python train.py --n_layer=14 --d_expert=96 --router_score="sigmoid" --vocab_size=9714 --lr=0.00285 --schedule="wsd"
Below are experts of layer 6 (counted from 0) of a mixture-of-experts language model. Rows are named router (the router's row for the expert) and show model dimensions 64-95. Each number is 50 + 15 x the weight over its row's rms, rounded and kept within 0 to 99.
After each expert's rows: "gets" lists some tokens that make up at least twice as much of what it gets as of all text. This comes from a sample of Wikipedia text that the model never trained on. Tokens count by the router's weight.

# expert 8
router:68 38 51 39 82 41 50 56 63 33 55 68 57 48 42 75 78 52 33 78 50 23 53 27 40 26 48 35 56 63 54 33
gets: "°", ") | ", "′", "%", " | ", "% | "

# expert 11
router:49 44 65 51 56 56 41 44 50 67 45 42 57 80 94 67 53 56 49 54 51 41 44 31 41 40 19 33 43 50 70 50
gets: "o", "a", "i", "e", "u", "is"

# expert 30
router:54 30 54 41 61 19 31 44 68 49 61 58 40 86 68 70 33 40 28 56 20 41 44 46 53 49 55 49 31 74 57 62
gets: "ar", "in", "er", "or", "an", "at"

# expert 13
router:40 59 52 52 51 38 67 25 66 59 32 45 38 93 68 51 91 68 46 66 48 45 50 35 35 52 52 28 40 42 64 57
gets: ".", ")", "\"", "s.", ").", "\"."

# expert 12
router:60 44 47 40 55 49 76 70 32 52 65 50 58 70 65 58 73 40 38 53 46 54 35 36 42 42 63 65 44 70 94 36
gets: "s", "ing", "es", " that", "ation", "ed"

# expert 5
router:73 44 79 39 52 50 58 37 68 57 37 68 49 63 59 54 49 51 41 40 12 23 56 18 37 25 61 32 34 64 55 28
gets: " |", "|", "==", " |  |", ":", "==="

# expert 0
router:56 76 41 67 55 27 62 46 65 66 51 78 46 74 62 58 65 40 25 50 17 61 38 26 43 15 55 42 65 63 69 46
gets: ":", ": ", "\n\n", ")", "-", "="

# expert 6
router:98 37 55 42 56 38 66 55 55 63 65 62 57 68 63 36 64 47 28 68 42 52 26 33 22 46 53 61 40 65 59 29
gets: " c", " f", " t", " d", " st", " r"

# expert 24
router:51 48 54 27 57 38 55 54 77 59 67 53 47 61 53 81 76 72 26 65 46 31 61 44 55 35 67 52 44 59 54 43
gets: " M", " S", " B", " K", " H", " L"

# expert 19
router:59 40 50 41 53 60 40 38 60 37 33 81 28 55 66 79 72 73 30 48 45 55 31 28 57 41 39 40 32 51 80 37
gets: "A", " A", " I", "E", "I", "O"

# expert 23
router:60 53 51 59 50 51 69 44 79 53 69 52 60 72 57 56 59 64 54 57 46 40 34 47 53 29 36 46 22 58 60 50
gets: "id", "v", "ak", "av", "ov", "ud"

# expert 18
router:39 62 71 52 76 50 35 61 53 54 73 58 52 54 47 61 94 55 48 62 45 43 40 25 32 52 25 46 30 69 53 31
gets: "1", "2", "0", "3", " This", " this"

# expert 22
router:39 29 76 54 51 31 48 48 45 50 58 56 71 50 42 42 53 49 57 89 35 57 55 59 54 26 22 27 38 44 95 51
gets: "\n", "\n\n", ").", " | Succeeded by", "ia.", "a."

# expert 7
router:51 64 50 61 44 45 40 47 59 65 65 74 43 53 60 63 70 36 54 55 42 32 42 38 40 35 66 43 23 45 62 49
gets: " S", " L", " R", " N", " C", " D"

# expert 14
router:90 44 43 43 57 49 60 25 63 46 91 56 54 51 81 72 41 44 36 68 50 32 50 41 38 52 32 46 40 46 70 34
gets: " was", " is", " were", " are", " He", " he"

# expert 4
router:61 31 40 63 64 28 55 39 57 59 41 59 54 83 45 67 82 62 32 66 40 39 68 31 51 35 43 63 47 56 74 33
gets: "ie", "le", "y", "ing", "ine", "e"

# expert 9
router:61 53 51 39 69 26 39 52 73 57 58 81 22 74 55 58 68 59 60 60 47 63 51 41 57 40 48 60 35 53 57 21
gets: " ", "| ", ", ", " | ", " (", " in "

# expert 21
router:61 47 13 44 71 37 36 42 50 65 49 61 39 43 58 55 51 68 30 65 27 25 25 41 44 51 49 56 57 49 65 51
gets: " and", ", and", " by", ";", " as", " with"

# expert 27
router:52 49 61 22 58 47 60 38 59 51 57 69 43 61 63 46 51 63 57 64 37 43 32 32 37 41 50 32 54 60 62 61
gets: "h", " P", " H", " h", "H", " | H"

# expert 16
router:88 48 70 64 73 33 64 49 49 58 48 53 39 55 63 76 56 48 45 90 48 50 36 41 33 28 44 42 41 48 66 60
gets: " | ", "-", "–", "; ", " (", "/"